{"d_expert": 128, "activation": "swiglu", "moe_layers": [0, 1, 2, 3, 4, 5, 6, 7], "n_head": 4, "norm": "rmsnorm", "norm_place": "pre", "warmup_steps": 50, "schedule": "wsd", "decay_fraction": 0.878, "batch_tokens": [32768, 65536, 98304]}
Below are experts of layer 3 (counted from 0) of a mixture-of-experts language model. Rows are named router (the router's row for the expert), gate (a neuron's input weights, with its number), up (a neuron's input weights, with its number), down (a neuron's output weights, with its number) and show model dimensions 0-127. Each number is 128 + 32 x the weight over its row's rms, rounded and kept within 0 to 255. Numbers have three digits each.
Before each expert's rows: "comes after" lists some tokens at least twice as common just before its tokens as in all text; "raises" lists some tokens whose logits its average output raises strongly, later layers aside. This comes from a sample of Wikipedia text that the model never trained on. Tokens count by the router's weight.

# expert 12
comes after: " a", " the", " and", "al", "ing", " The"
raises: "s", " of", "ing", "ed", " from", "ist"
router:107155103152139103106124122078146155147110129177134124056137049148120143110111132147147117133137109117105141108187165144074101111184114211113091115130097160155143079109152078084107137157157064152108131139112144164129103100091125158152097056118103084125101149142061101081132123085145109116157161127085139175178075073173133107104176104084150135178113111177062160122099110103191132144114
gate1:085142134135159116153154062105091104134120185117155200150165104148145141088118108109174153095118117131151098108157186139157159107146129112095069156154109099160076147132214060123169103179123153109101162106133128169117094120126171163109133095099168163184071166140094142101079145146171119148124102124065117132077125106063161109091117141187090176138098129098116153111085127164153149071133
up1:083148149151087101123132116123086147120124152154153108163173111171123146088134109083177082082158123122154166125129133098158140106163079132157116171133147126165071129126123129143151204130154073086091126138131113180145142193200110090130082058170193138134069103097122086152160118153063099084156093117110155137079068149169139111130098111132166098145094082148111167111133113048112093142131
down1:121118112127142141121117162112127138067127115188106128151113139124181145157132128094080130127138114144113065155103119057142147160101124188169185164113046154190108122191133087118147189137107098114107154197099096112104141167172144140158107152123144115146126142147107128197126129123172158168117156229232168103134133132132133153123101131135093090090133145127131114099093119071085111173112
gate2:092132070149104156134124178119165092123231150145120118100134074118154173124101151147115144148175091129069095147165115146096120131151053121147149176169160066135122116139091126076148144124131077141174125131145078166147119162149111186077157145108138163125125138103079081080166179126162155118183079140163131149153082076181107175144094088131088171087117165128143158126137137153137158130090
up2:127133110141138169134154161105077123152149136056183103123091151120081121175121051138145159093146126125190136148043151078124140106070126099110139095132125153102126142094204159153156123148135146125107143115075142085090134129150141135123084109056152122127093142143213201086090107123103167178124133167149149112082097155138125078143119086139111130168122084109106135136059161162084175140117
down2:085136179149159146104125099232118075097089116158131179173141106150143173134104091086179079154124158115174136147125161163084145138161158148173124110059140090127078096109102180139179179103138128113117159103159147154168136107133189132176180121138171136133092114111097127155106094117100141114169149093153174156110143126112184018089140157150128158123096115137123145143156126126146120183138
gate3:095140133165160142142106142154107167150109132104117124124135118125180110096146149215094096090119200115067185102124158153139132108168162153042061113141118156101091142133155115112068155138180062118149108091125143107104115153143110093085106157102093143146109114041132112142119128138108112133131154066118194110114116152150107129147072137145119138111218113125107156127075146155110056076099
up3:096150128144130110152149061146138140123071117106105177151114147098073047131086187135141117079131123072154134113133151167173094138136143138086181132127076156098153101128169113148052115143117090137124123100085130161170169107091116080129155195117091145098136131070058100162078111169065189112080126105120149122098139204146082122143139130162164104147142154150105123115123120163114066117119
down3:164097151127119166040150150149088144124094152145063115206146135091132135103149119167094135138140155131174137103131180120146110147106025150168098094082120140120133095097140101115114144114184125148144114134150109159121087185156152126111190053111102152147187175135171142144150136131127105113140168131062200132147104143117169139095158136156110148165167143145157110111125089076100055098095
gate4:121161099111135112110165127107125076135056175146179169086092100147121110085113170134111136153067131095138125096124130097131118112115158128079174147079109088104091067175176086110115131148145157180188125144105153137152121104089121135123184081133151116159149120120056145190101135149167154172118166072121154159167149149130132124174129079069165135190099132186122118080105147123191110069112
up4:049129129111118156106190149090142172097100146140179155094114091110104060110150187099171207098106124143173122182178126079097146148078130136080152174182093130131175125138162140141177086161142118106183187061130119141203148126120158127130112104122086117161174106136067136161139155116118141169166102107100112158125158201105176114101117125104123144078114139127159126112113114134146148116110
down4:113147181111087126126134141123123061145138143172097140128109179162092138126173150101153075143108083118102121152159130124126094146134133099157121178130112197107137068120122112114068155064100135079093067110094063094142138119180099200127117149075115127150148078122137145158147126126096137121107113102082103120123178172111180143126200148026146080152106146139109132137164118191170094092145
gate5:129115140116112152097093058080162128084161142124118157087151137149057137105093120123136122186122091121097135059208129141144079126106164113146129137127153146099095114103130104099115128109106085182153175103138161115152137059112191155173140098112064128121102132073113128073141143158118109140114127174135065104100160108099078142133143146125032185108122168089170140108119083151103134192166
up5:086119125148145103147162147127116061139116120121124175084172211146093191147142058146148129125192191146147165188162154131136087102102041122124148123104085165106117134167095143099117110136144151091111139123151105135086146142163078126111092140058092164115095163138134146182146084127149060145163143114195139100163154138131121147102130160102123134157193144148166162162127141091077087132089
down5:081133082148139018131193079134140049152172157184140165143091113124185126118164099162058120134126166124137145151129099081104174153122110115138113069127065128153048131146181131111108105079110192136142104091152125142123133149106117167121132102102102090076128112143122139141154141161142109112145093138113169131132109156163128139066126108141103082120155056150066085099142110098143122125165
gate6:136114082157157099147156136099127097190133122141112111086171074174102132123081104122134052129121161186141208170157151113131094136128091102107065071148167090139143081082141074123128158157165182124138096107189085156076131114114115168104099097085115169161091157164113156143151091101113116091128203128156114192130128107152170149131117160135122149138065144126149137099194163109130149121098
up6:153138104079122163092097094072109155118074062133143132104151068079148105141125165093178174106125127091122104057129052128191115144109105133149122164089084132151137118160138099063127074139170189146131090156131123180155142151143094101131113119142160150137143153111050132140059149101102164138190137086111118081086121129131149091125148156138139189101172073106135087139123167085108117102133
down6:119162097156102147142155143090132105105129130130085137085145141055140070078116056142085191163112144126129096150136172130148093079129128160212112124115154111130136148160095136108124230129069122095065105141104131157158141111133137079090120133069170145162085142136137120072113141100136145149169119102081148110088112128166117118164082131121070109168178126216124142138144129133125182162092
gate7:117134184169182118096123126110112117096123120131092130086152112150181235135126194061112131120119154110044135149164139172100106130102146131066142168102056156127112143165087169131090100155142039148124111156144076109153097117108076143147140142147154149081146158156152117076133113125135114175138185109127097148135110116124145118085125051094118150131122161138133169059098176111136115117144
up7:119182093148179140102177078165115134182042147171166123169154150123136130100096082085090117145112175157132188156114086119111102189135093137160092104113104120088138114142148108150153151130134183116121147114189150148174121122149157104089068037079138084135151169117134164146073129117127143124124128116199096131130129156117129140118102122119179087124167096060157091123084101110148194116148
down7:145120138153109066114105128194143138142121118127166107136133080178120089129173051141161153114120132149118187130150081168139114164126110103151133128122166105124109143166110103112148109138134039065182125113144146118088136149129204125144126110099131104125117213164174108059138139184084161117134157215131051110066147080148122146103131117094129139151113116089116105131195175101138117103151
gate8:157162092177146149198136127155113115161149129121138105139068139146187135133099146150056033081161139084069141127104094139132085112141111183150162092094159114121116095138076133127115118152181127128091101104151108146156139085107128133133090119174133181083107150156103105122208120096111139154111090128108170136178113050095056115135134121160081130167157121161158091124084146135150158115066
up8:070184130081123132124111146195129193135171125128132108091105136101137105110098142149103114111160104150170170155169115149144135156138098097137074132078167121112171066088140113079169118170127055161131113145180152111080115101157113127171064139110113084151062192113166137140075158209125185128157104144163161094112147123121165098112122177157117134145099094143143102107067159090093137117100
down8:135142164137124163119144102146080208156149144111169160126126112109121151093143145212130157098153134190141119105107058164079139143131107148152121151126165099125061097092179141159172127116090109109074128084140061119077091146136115115125113098118154150156091093172135120154195167160142148132088146072084083111139157146159179142081171149074140174149134139111109145184092160127162123110057
gate9:135162140099145129073132100066171150147107174069143080106119093196153140147109095146149083136100086122127128066088129119106127133182184119091130158112114171137135074047139175144140146154175107086112101135118147134148145117105114147079131142157100149162071122092093142137030103093070074166119099172162098155093122112149097146134162129062141146086102075122153140096118147111118165163099
up9:113145181144161123145090180193079156114149093157145157160181114141163143126104087145117150131172109102118124102199108077115156050098108108123150120131140081062130120118101094123134106070157135129130080095176111113156110141148167068128053056141124151138092112135130142141079126102134094178213147171156116137130117169144141112091151137160143106149160124171100125164120077110038118126105
down9:148131081126086134129138165139143130127098103106104155138116131122112163133145149183111135110150150128128179156136137152056147082084102098145176121102107133132119122167106102136179156081177122141121219154084166092135104225125115154172093131138092084114161115089184098147172136130078070068133113156102097132144085169130068134197126127183178169128082119103169127152175119144119124136195
gate10:127107100160120095159176130122157128120146109087121064074134119109163094138166176124168166129118175140173059121102123131096060136142091111086100151121124127124087094124115117058125188113104093115111083152178169113107123122133093128137190105087130153071127160129081182059131197104150055093153142153142181164186103106135125141094073153178115155147129088136084155144105076111119121131117
up10:197146138125109084132157146123100172064171098104117096129164148120076131075118172087175147112121114140135093116109087123081131071136092159107092136114129126098143172134091137109101144186170171131151103213110154136148146070150146123126157109166185148093133136114088105113106164151138108107156130095127175193173095095119057094120074031144152087131166063095115142096116117124150144124120
down10:105141136106167065160126107082129075130148070160094114132178160134096202140153094138135096117065128126132074110143118133158134113113105145144110149131077123140164085130179136170185169204102111159120124162152057080113143060124142189143120104160172084154139142101165141153117106181125116089091144129117121133164199141113135114140132187129151155071161146165132151144098137096045088104118
gate11:074042178155095175083089157186147120165144126083106074117124090086118136100132092123138101130145044029117207096097159100114141083164188105147131158139115127121114137081147131108172109112164128099131199108114183117175137126105122118105165124122143131125111104169119119086100122177151148106118153156083150136125081098167115163137050135136159120119118118143167123082107147084140132138107
up11:117149110160182154131149055150184102105122077154127115097144133118106065111134112135148132101154147127147177085125048118174083127079132154146124161069148151140174139157073114102094119111067144106148130145167135106170116135114081067069045140116112138124161091119075094139098096090086153156035129084130146136109159184081113145107143150128154168095101075115117134161163122139113127085115
down11:084206143111165138179152125107128129130137125151098179160140141092106136160110091143091100102106161114149082130089145097090105110130132121099130094061227106097143160108092140168119140128099149151158122131075154120069084097037134133129085139118140081128191070110094122163160083108195069109072121138138124150106144082100118098115154099107113111111119139085121136088156170124154132060089

# expert 8
comes after: "-", " the", ":", " by", " Born", " •"
raises: " of", "'", ":"
router:101119163123133113114143129054133183139133102128144110114113114115181104114124092053117160112127147138106060111172169126090047122169158129153137114095071073174106158085093130106083141145094082164140121146078162165119084156135106151166131098059112142120166145153093099061143112122197108145160177140119105132153099121212100059077189146125171144146118123142125155112118113138150095151131
gate3:151140101126117131122135143108104167078147145110158082136213091103181108121127140142142105129133135125033078150141183115153136172135156171153135140075103068142123136166160132119147082102119126108139109122135192191121132112161108097103135118131081132172166097174085116099118131129170100118122134050060204158113145164116088119089203095097177128141102110166148139073142074140135174138151
up3:140186133137144090140140087153071132080112100107160126192142120142107151112175084146162133093125105176118110141157171076134149150187110122163132150074125128132074124124171162108161119150151133096101093115215252130132102115143059167148118096103094162173105102140058150095107081131143122084113088115133110134108137120093098112121171121146134084161183159120105140113122132116160158201106
down3:080189110127154087131140141055121117133132132121103142147099092151067125097140114107066123140155141172069104156083159148150084112099119133102144126113210192119141117089179143147087068150136146160118110149166039135076107099100048149190066169112069154164125103133077132126130092138126086141167122117140095130121081115154143166135159087122109123146105095079132145165139127101162108148101
gate4:113125138102145159094132135077169104138121135160128168110119140147181146119096202149157142102093105113153106116072137095212071135112128099120114158132144074111157153143111106117115099154144090117143131163096104142054101138133079092131097108151183139131118105163127067121117131204179144139190143099135203160140123126173089069105119159136119183153216136128165136195105125160130119151194
up4:172166149106151103110169081127123111061145111133145177113190136076158101083099131130172144130139080087127088165100139111159088169083035142202124113149084125153167178141155107146129121133136174124198134149104144114100060150149112133118090114050112108191154125088153106119105118173117109176156120102120155131145156161143078192127135146148138127109170130198090118152136137101097093145151
down4:130111151074128086078112115113135126101110123130157090170167115178118135131099166103080128174122119129165094097177087078184123121143159078103143139170151187078133125074157131138187152077053089074106142108102139091085082080174106184096129129094099150142137128126125115141146146159123162107082134165153135123079149137150068083145177067142084083071119176156144152101165129137141140116177
gate5:141068120126125114066164147093129138164112136074098128125160094061111144150172087083150111065147163112118108106215130094112097106216105101095155132137065172172120095092168138131122140148119059130118123156137150115163105074155149108130071110119155140120104086128137169150172151101148092166123111154129145168158132181127148130060129138157160132106126066115197106067163134148144150172142
up5:086083129166105172103109157105129133139155172142125199136092120136121079176137172156138119118205156084151112102087146136137085122173118147072191140109178153178141171141118116120106116097133067143118082122160130141172162146192150112107199136101153155106160116109153133053116116143154158156146156132155115184169145067109135106182086223123142132096137087134098142158127112140190136113122
down5:128155146094110166128170160157133116110132124144161141080127131108145131116105126092120155165107145157174164145194165116125106182087134121084149148145189163139126119147146121114156163157126118130105080107149132107140169139184136088149127101098177207116190178155150162059178094205118144147136177092106107109192101122121177104147180136148107083056154139125119174132144068199179125153097
gate6:189089097164169131110149083103172214180090153135113111085099086146168075122076080135143159114122118140064100089102144150179130124129148128092109185157139140116120084123094130126107091110118164139138150111085118141122090155118134175140154130092177132161078114116148153098110163157144130125137192160162099126157134114154090120116067130114159134083164117165108137153084181150237091084163
up6:084098136085122122149087119125129110079090141173150144113218129120130145120128187150124118160155131110108102189166114082116116091096080119137140137170154118101151141144131094163175164129152103101131108118113100171100110060089084106156193095137079097169137124140074134167168131088165135123199106158132137114138136188096117124170121158153077185179077073079168061148144126139113173172124
down6:087102120164160107087173102176133127089117148124144114097082123114130090101148162106173104145197106112202098123112159161123155057016140130102069102156081125113172160136135115177161160172096177108067092175125137089131115096112156109146126082087158093094138168141131118123168168105153092162147125108080077184121131110109167167127148097143148133138131162177152136144124131120142139126057
gate7:068105174112126133138143148107159094163129086082137083106030170132129117135039163165113153173119120143115176140115143139122102120133160166124114099086121090132096139130094228125076042151152121126184118147130071148172129145118132200105138147082091103131129134113149131095091166135139039104151154123159162144115127063210150138109121104130127127153138130109113170118152132116140116140141
up7:118097057150155111165135129172135135104100135074135139114093087112152128136068112162197135129109185107034125148098094129161127102084144115154174170163095136119133090113164055164126113154144151093156177114114135123133153159087130077076143165120053120173122167163088159091127135091135094095144120120059093130173080096096088138143155156134136154128103118112093185126133104188148077136105
down7:130124128176146108130141094044115128152122130086130117118064153145110097134108146123119090133158090129134212109139123169151114114173141177134182098151139108132085144120130130042126123155146122089177097096154155128129137171072136176070168183151157146147100135107161103139110132128100155127169113159136193087102204148152166162111141142158147063116167162078133138116114213179088125075102
gate8:087148126132055124128095136102132184126120132146178157129077097147144165126104109129165119149088167128111122039131110084092035144113165145090078121138115157141078121091123162117085116077137117102189183114119146161169174155165163127076120213082098123124169132127081160089189147135147116131089138054126111167138176083107124153119121098077141135090126123128151118102154114095107112166112
up8:161115098098162128137187149123103150121131160074127100118099086158117093144177085152082120128121118102148088149143136147114129110125102075097092128166107132084116143109094112140077117139061216094162100172118129074129067169146184168170124101133128119105155118162108109054139088138127111193131119136186140129140163135116052090131133095135134194117112064205151168114181145167111142160134
down8:136151125099137214119116082103107093200114137126215186087121168138114137102117154119184104116158139128118113089116131032150100150139150125131137134162138151122089091150123092155097103091153103122106181127139118127109146109096084146157107135126104127113111124145187071171168179144122115111134157187105132177147090079128109168184176115154211155106159127097137097164104205088136097105143
gate9:091172146101125098071167116099165138119138133132100144152146163155159141124133131137167161090092122104149131142111119178071120102146162088107126118057154115154168161139106059085066092165109089101107176151043147135155113136186150126145110054129150102158132126156149151155041145189119155110133133151146110134119108147118144125148147026129174090094106116159168142080179174161142140163142
up9:154146101148102096156126167158139065099117139121137146107175136145130150133124135172137065156152155098114123149143131144049129160091139168068138123138115089175069128112123089090102075154043145120124125171134101070123148129146146152075153160116159179143150130092120140083093101151112128201144123121197095104119162118141115171079190106155085206156155056162112113149119152138103110177170
down9:126143096092126123085102095191141155140113109139064165079097136154123141137072129138150137127107135087134155092156150167070128119122087129092140092129152132154062077105092150077139143084115111074163128126100169138095147119147220095173142089113137161132150163170114145083155092147095147098121157064181105114200130140136146171078165103192110158151115118122184092081102091137097148090181
gate10:171123166150139116179086136098113136103117104168161106147134122172035193166127158117128175132121183099121069140197136114153055103117102161129117110155086079118165122177118161151075118106161148153139144096150132124093169047159142083115057113128142103106130141151158129105151125144153068135183101084133171133133072140125166104086177094105104133195140157123113126094129103169169151128128
up10:093173152100145133148163160087107120159111126171143130129125145187150164144168134086123142124185135133127167108141116115137067154138079121079171097111148174139112202123144153120161097070182122177128084154073140132161115150174103128109131127156087103181141073156120175168129129151222112116118101133178156105123144133144161130085127040096119084141127181113144120102199167196120135107162
down10:141125070135162052105156180128130100160112140079086109107105126114114122166154115140142130178120114121106111122124153105140155132109090119214104139126189157062093162132102082171109118125122029138148068121100122108082068122164125092182052107116111109127116086164102103170068139134119134162144119119060083119120124133124087081067095105095114079120122155186140095154131179129117134128128
gate11:094111149141131124099126112073116129141062167130134105167143114134137080120116134092138190143131130149084078111132146121127114128147156130155111135070135166099140215122088120137124180133117154152103160128132188143040139077089112090125123084136112101140172108137121119089173134195112121141039134122131060126126113132177099126068159146155173088151174160114133120066094108025132085130146
up11:083177118078148140110115180154149120132120148163109137178181132096127169104148154160146129107121127107185145124118085120136092128099116117149122113168155095072136090150160158106154118174155063106079187099116132113134148172154131174136161118102174118148203178196187128153138125109165123142170169183076063124110088100158143127119147189129183156130111190111113071124113159074167149127083
down11:047186169110156072163104091166130096161143095135086151164178089201119125136135182092106167145148094165152132099155125148088082140121121076095117147117098109142109055080141174110091108149128145147135162182136087062109113085160138132097122124113107086133134084109140123155073112092137133131080098164098107168145145129110144118152157128117131025107117107130119183179169102123084161122102
gate12:154156156153172156142107141017108163134144098136099114125116136112161099145109070107141174170130182174160146158118138109114148146081142102126137126093113150087117183114119128121096085130115086128118131095103084090056174133145096185190140127081121173070144155084140107159126132089145142118151178097094126151147123115137052091129171167139155172092137117196073149121091078147137072174129
up12:140126141121118110065148185123129142116168108149172144167133146159146087198184134066066113108100077161145124085170143111145130101119090133178117151078139092139231137113145157095141102113136172153117128102112098183174126132140176140098130103115099095125093087137151124110087200068123099192078120080123088109129128111079082096150045151101123129137192148121149135108141134106130149139115
down12:140106147187093110156173138102111117106090161078094065092119145131213129132129081131160117139103165038119147118122144116146129092164168186109148143104155108177068154114151090137147115172117187060134178078146165124127089116108131104125088128109087174156144111102111119104149151151138123173099167104130113170082071162114148093159167155102125080136096161104163115157108057123155086175147
gate13:077114081156133146118118136079106144138129105143101167129136156117168129118065126086175154135132091109125099077141148081109148104163138131156094116135125141133154130181112148125068082185147107116135138123117127207092115149125155056191202151118096113109167112128139115073124155153169108153156103138164094080129097127186185088097151211104106130120162153197115114104116118117158156123026
up13:113113121098189179170158175134133139160102134144180132207104098140131137123183119116132152057094128107119161156042175192101076127135093148151114141151133102063063113107118094108142170146072100113104090117188110083125162152167171131176092137089082107123088136201140089155152092168133132153158093140165118089163170117136135149137143108126127103148111115180079110107111129111154124178118
down13:112125162122098182166133096111089172171169141101161162133115154145130104071100145135123130217112132153182100105093083101092117143143163174105158144160173130107153137136140152206096151102111169161145169110044118159088128180115161109094157112108137088102153115164068092110142151140115133037151165105120114190117093097102126087133135141114101105093162148069094095178122110094142126093163

# expert 4
comes after: " the", " a", " The", " his", "The", " this"
raises: ",", " of", " with", ".", ";", " from"
router:092179140142155077090106135086155171113114111114188119139145033066135127094137104143112130139124130143104101106146149155110081093157156109123123100131038144153117156111112079077155129157158096118132158095123128231131129146128136095184137076089113095111111122111103098085113119137167095158137175089138146148129100086151086112106207134138101112128054121194115160173083098108177114125138
gate3:147145094067116130155137128153047109144116123136112168128201208119175110114159083088134096114128190154069160120131148130102126145113108062141188133166072119083114144086163097135111111137176121094091125151088091131076087193119152080115141123155144092105087148116126136165091134115130127123127094067120122167107115057141075154133118151141136135139133122195040112193135132128133098132119
up3:121100125116116144169168170084151094187089104129155100158115112120107170131124118119059078161058126158117166161100173036164117097150155193081150126142160168139103100101125151153160129108089136145142143123101160108171137174066162085120151132113144118112183142154136143172195106091090152088072131121130047084084155093108115176084106098103111108142107129120166112157128129163122137180155
down3:131143115068140129145101121131090165134118136121121098139198115118159151175167119080164116101127133146161113124145121153178118101103108146112132106170126149065096066181117114086102077132107137109172088175128156162086132087076135098016079093162106115130130134157119144132138079149063164068104118160107102136173169101210105099111162186169055144100145094153122157155124113129135148127122
gate4:136128065144093141088132146074061080133140155109161147119154107153098132124106141078097176128083120168083092108162181165164154180123161160131180125106128139144175129143092109086105169135111104161169027130114100142191142121160164116169119097077093179111146144128089154082155142164120097195146163124127137140122100065123177128101163086173135130118070145126133166173136116105164126171164
up4:103171144169150114120154159122057114149204091136119146072123113125155110152067145134108134176088119155144146143128105111129078075030155115149114121082187104111144120169147124085155139101192163098119138115159133115120117063144101156160112097131074129106097144132102099145190114103172150100123152112100156175141140168161133086049158112131115095158093124114158087170108117149121039139082
down4:122062115107139080162140094193222151132122173151146107112113143098074087120168110173150119097134174111175171163127122117148163083141050139160139076131123114082145133175103151117167153131121097109156118159122156141112126160140204142094131161104143107149142141134179151176164173103115114079170087137190099169129100140160081178141112137076155153135168127160152111068144174100090163118119
gate5:165163228144090089159093112075141139147152132092169129116085121151129089140095110125155168189119119101075137098139075191114096117130128108132148149084147140162125157088174119110152137125095144140089149159163127149179178161113147127121173134170102088140125124109051088137154188160150148108075138167143172107131087191131100118104082126135114146142149129136152066093087132057083080116182
up5:113100106080120136123097164116175068104109144090137122121176194128129133097158150093078132100167127119150113172078152142100159172126134093129157129154179144118107131108051145206108195094102123116098119125119107130054155113145084127090165111105138116140144110129125082113130203065112185130085150168125164139162123092132110133120129127124126070074133094104112108102197104129228177131143
down5:136082095145176134118179101134073157193137180136171162182126103127184131150102134096150161125114180107124144170075159136115094097154100171146154172161096158165174158111141103123127102129112118113201048167153069145127116136089100138128128149133173105126099118156118142155136138114120141128121148148123133108110126074136175120093073111104166150090147014147109133195087079144131183085116
gate6:113161156127061182130143134112143170206138153094098137104158157108103102103153173114171157134128172150138141048091149093133143172139115127161141039127135134140116116160143109131099088158166146096135154177098101138147150177122092091139077067102128117188153111141161083128137104080132117155124196134159160131051174050167141083087081143129148090135137088106137121135136127179117146137175
up6:167125155076173165112184132100084158111165129089130098071182164076136108133087116168187139115162187110118132138133146140152119143118099092118178159153144144153125149112145124084117101151063151081098124137134091155109080110137129119095128133129211126098145151111164055050083157141054171164147195063095137128117124106164119150063115133100119127137161091135124099126189136130117135142173
down6:100165169147122102174163155118157139103107124161157112069140136095110157173196117142132187149044150172181079094150145165150148166168118095122125163057138120103113135121133124173117137120103101140121106110140173089105157162123135119111173073162098199168131110155173082102117125140082101113160160158102178181135163213192133154126180142141110077107144133144148086144083135097137095127122
gate7:079184178120104132146117110081147076173122149129182128137123106135109133138103101158119150182156140171111132172148055129143162130164117160132181189153177102100066156165136191136138122210191055119122145081120092197170122076090144162142122120142137124136125106174095160144129121166119101135131098135138114158128099092104144129137123137141158103081154090073066135145092108084193128167107
up7:054139181116137148080150114149089110075175144166169140139104132174097131083140100115128111149166153128048090117131092087146102129110116128116132083127139191103140103134086179190124114122121085123166195091118129118171175114065143097139143099154157134184156132181127090099168127170074130053182129160130165107162132133112138184136150141068142161102138111090153104113148133137190157159162
down7:137138160179097180135147101052067096145121108167094139151126152129071079123142120051062144119167127125149138077138141117157112122154140156082166140152139090126097110085166072135113100146167100145138111196149057152145113110130127138178076150178110146170133102194105180121168134117148079095094101180127093096140116123106161142128155157122118074161213119118143138100148122121127108066166
gate8:133101109108050087119093130082176075177142135145161106163063121073078075198141134139077061106123121149148089201133169147138130116124155134055104123148184122167104126131182124118171125100100124107120149126153126117140127121094110150151045094112140112106099182173114101094136096114163173190153117076114128148119079154098160148108121143165160164142137158098183162146142103149118127165114
up8:132161152109178082151167173124112149143090123107131106104072174072115122125098103109128209130122057098135114140148123085114134135199118095114178099090104075114174191130074125100124138158131143097166156094134143130121170152197201128169132139149083104165149137140117149145165169129089087120110115090179149156116111111119047152165183128157164072124154138100143175137130194158146137133143
down8:131114128133123157138126131080102194097129143100157156118128153170077106050135040133126072095186135079112176045129128144132139166119163118089126078111175137140123162096098110109140136091073081143168179150140114144119105101121101164067088117123145056181165152126100160151121122094090111105072145140158116070123141174094137136124107110141145113101048129073127146140128188149106105122149
gate9:070062118092109157132160147123099145121104169138171143140116046111134142096110148132163163151116102187208151101116156116157152120123114102183125157151095138069097111129129154076120102144179113121159137137173133170104136120144130128141151128101100131094131096059165078156150135113206113158147166141063098176108132132152121068112195151146114135110053104127121165082168114185162069097137
up9:096110110140165132160141196169162116093162065113060123170121139113144116091124098067104110136200114119147130187155107205117182154070102103110136142109122093143108151111138159087126112123121103074146144070193074135138081130145109160139151179102158182132108145088133157140109151160130181110146159072130091129128097115108118062128134185119060128139156125130074185119108083131151142164140
down9:150144134111153125101128144089084087116163155151111124089071188117139143173113061085098155087095140150133160156115098156144185173156110075074177181198140165133176125111102129156133129122083126106126173135154112129125130171125114098199147150147123095121172156103117119053146128170076135146138147096186094091127138086094124155118139156165098132162151224129047134136119145098154169129140
gate10:085101121156178140130133096076129169117115106155117148140181097145089148148123071135159097191184155108083103133127076140149166129171122085098209114149128110115123146116090121108151104091139135133107122135126146092130078184171127119099132117147097148129178129145106133126142135180155135159103109099175135105126135178140120142133108070040116083106115216200136135186160064121203163106169
up10:058147102092179122133107113157106126146117155174130106161165159161103190146173055143129147091089094131146145116139122104089104133141128147116122125112014100138156154087148128104116110114141151109153039154098121127146170145136157092145129150125114112080157145147084087133159168128128161136109190115096152170109152151120160109137124084186087115090125122104136162148149032080150085056172
down10:141134111100110091167171191202087138126132145147192108175095176208170201100159123110143157144120127148141145123206142134178120116149067135066130133119147111096138123138139082094100115122097095111152152131134110153147099065157134130088137112171110116148117201128136123133106097053135129137110108169097202113108151091175136170116118064149137161148090150104142116084064127145122152149168
gate11:172101171110152135095175105140177162119072100091109080076113116156145103080145174132084092114124129146171122135127197158174074116172145108106162128152116120079131083093112086165117131162067130086151089117125115177112137115180135129163094041147097180100133116099146112132076090121075109177178131107187108138126091075135129114096167153121157104092106101129144158128129117188147124170186
up11:131168040151132124134106148129149129096137135098152150099133120155102093129135109107121168108172181156161101134108185108159148096149160180128129169127092102058144103143136146125157145146160081067148186138129087115129107113172155150159084153152118151167157116165113098125130139100140131134175153150244146220127047139074142144072103162093149135098116150073146113081145100124103148088118
down11:111103112113194098082153153133123125158169152141085135133169092160094118128128085156141150153104118163177209182177129123112114096123118196125138103145161145155122164075126154154110098105140105173113128170167165110182081160102104101172123135157031146138133127098150110048161138121128148091169137070094160096158156161135089178127172152166081168126096147148136144177085155106101085121159
gate12:106113153039092089156130147106104076148109137093137123157175112106115135146167151182123127226113070171147142136135143128186195141095138126116126137135110180145148139132147128103131149063159171155173154089145130175167102110070135164127123174114127076087112108136112070119139071188171151119106117162129154124216154176165116087159100172083107148160161100130138151145086152123142120123148
up12:155088174132165076111173055147088073127151149107135201140138142139137137105127127132068164132158134159109109138158165160114092047112087157095167175138130133120157104149125136159100151195122140161081091125115126099123096152134071223145164087156108175161086136154153103184136061125157166128126165151104115151104162136116118148122117162123115051145087150104140141145126134181088081132085
down12:121193081090137144168154124083160093128069065165108152163169151152110079160125130124083086132137131114138063130110132137125158147120132130201113149084112127102144169117073095137140137139107053137080206148118133145114125168088083081127116131156138108134134148172146136120116101151145159083159072170081165101158134050140134119124159135187157077145071089156123152122158165160071137174107
gate13:069161095163075064115141082129107118087162236110153087086124150149185126088139140161121136102081093154116140118116133137122109109134121092114146108093093125175159117127150131126140140086109110115133167110123089163091204125166127103173069186091163131101130140125184096114145142135138125139166197103076144203128129110105082117111156125117147059097150159127073152167170101165142158173118
up13:093111168139094105124126124169162032168106158093136129081159161144127065145105163062108124115117100124113113087103120137097124130138086148090097153091122085112171052077164147153161192092115105108130143175117180079123122133175113100195099132104096050104133182160123118131139106130050131192120124076122148147111100115118106102159124154167114117155134173122145100146132115161071115176105
down13:101126116122154104170145128161055102052139074148136151152073141061112103111157137172084122166125115116131097070157085179080131155095144131117074100115144097105107116155135110109159150163172085211173138118096082166168139139186158149120136099125126147126154127098144101186110088122161110127147171177115115091090135130085166185149103135086100141069124128061127175138146081109138184133120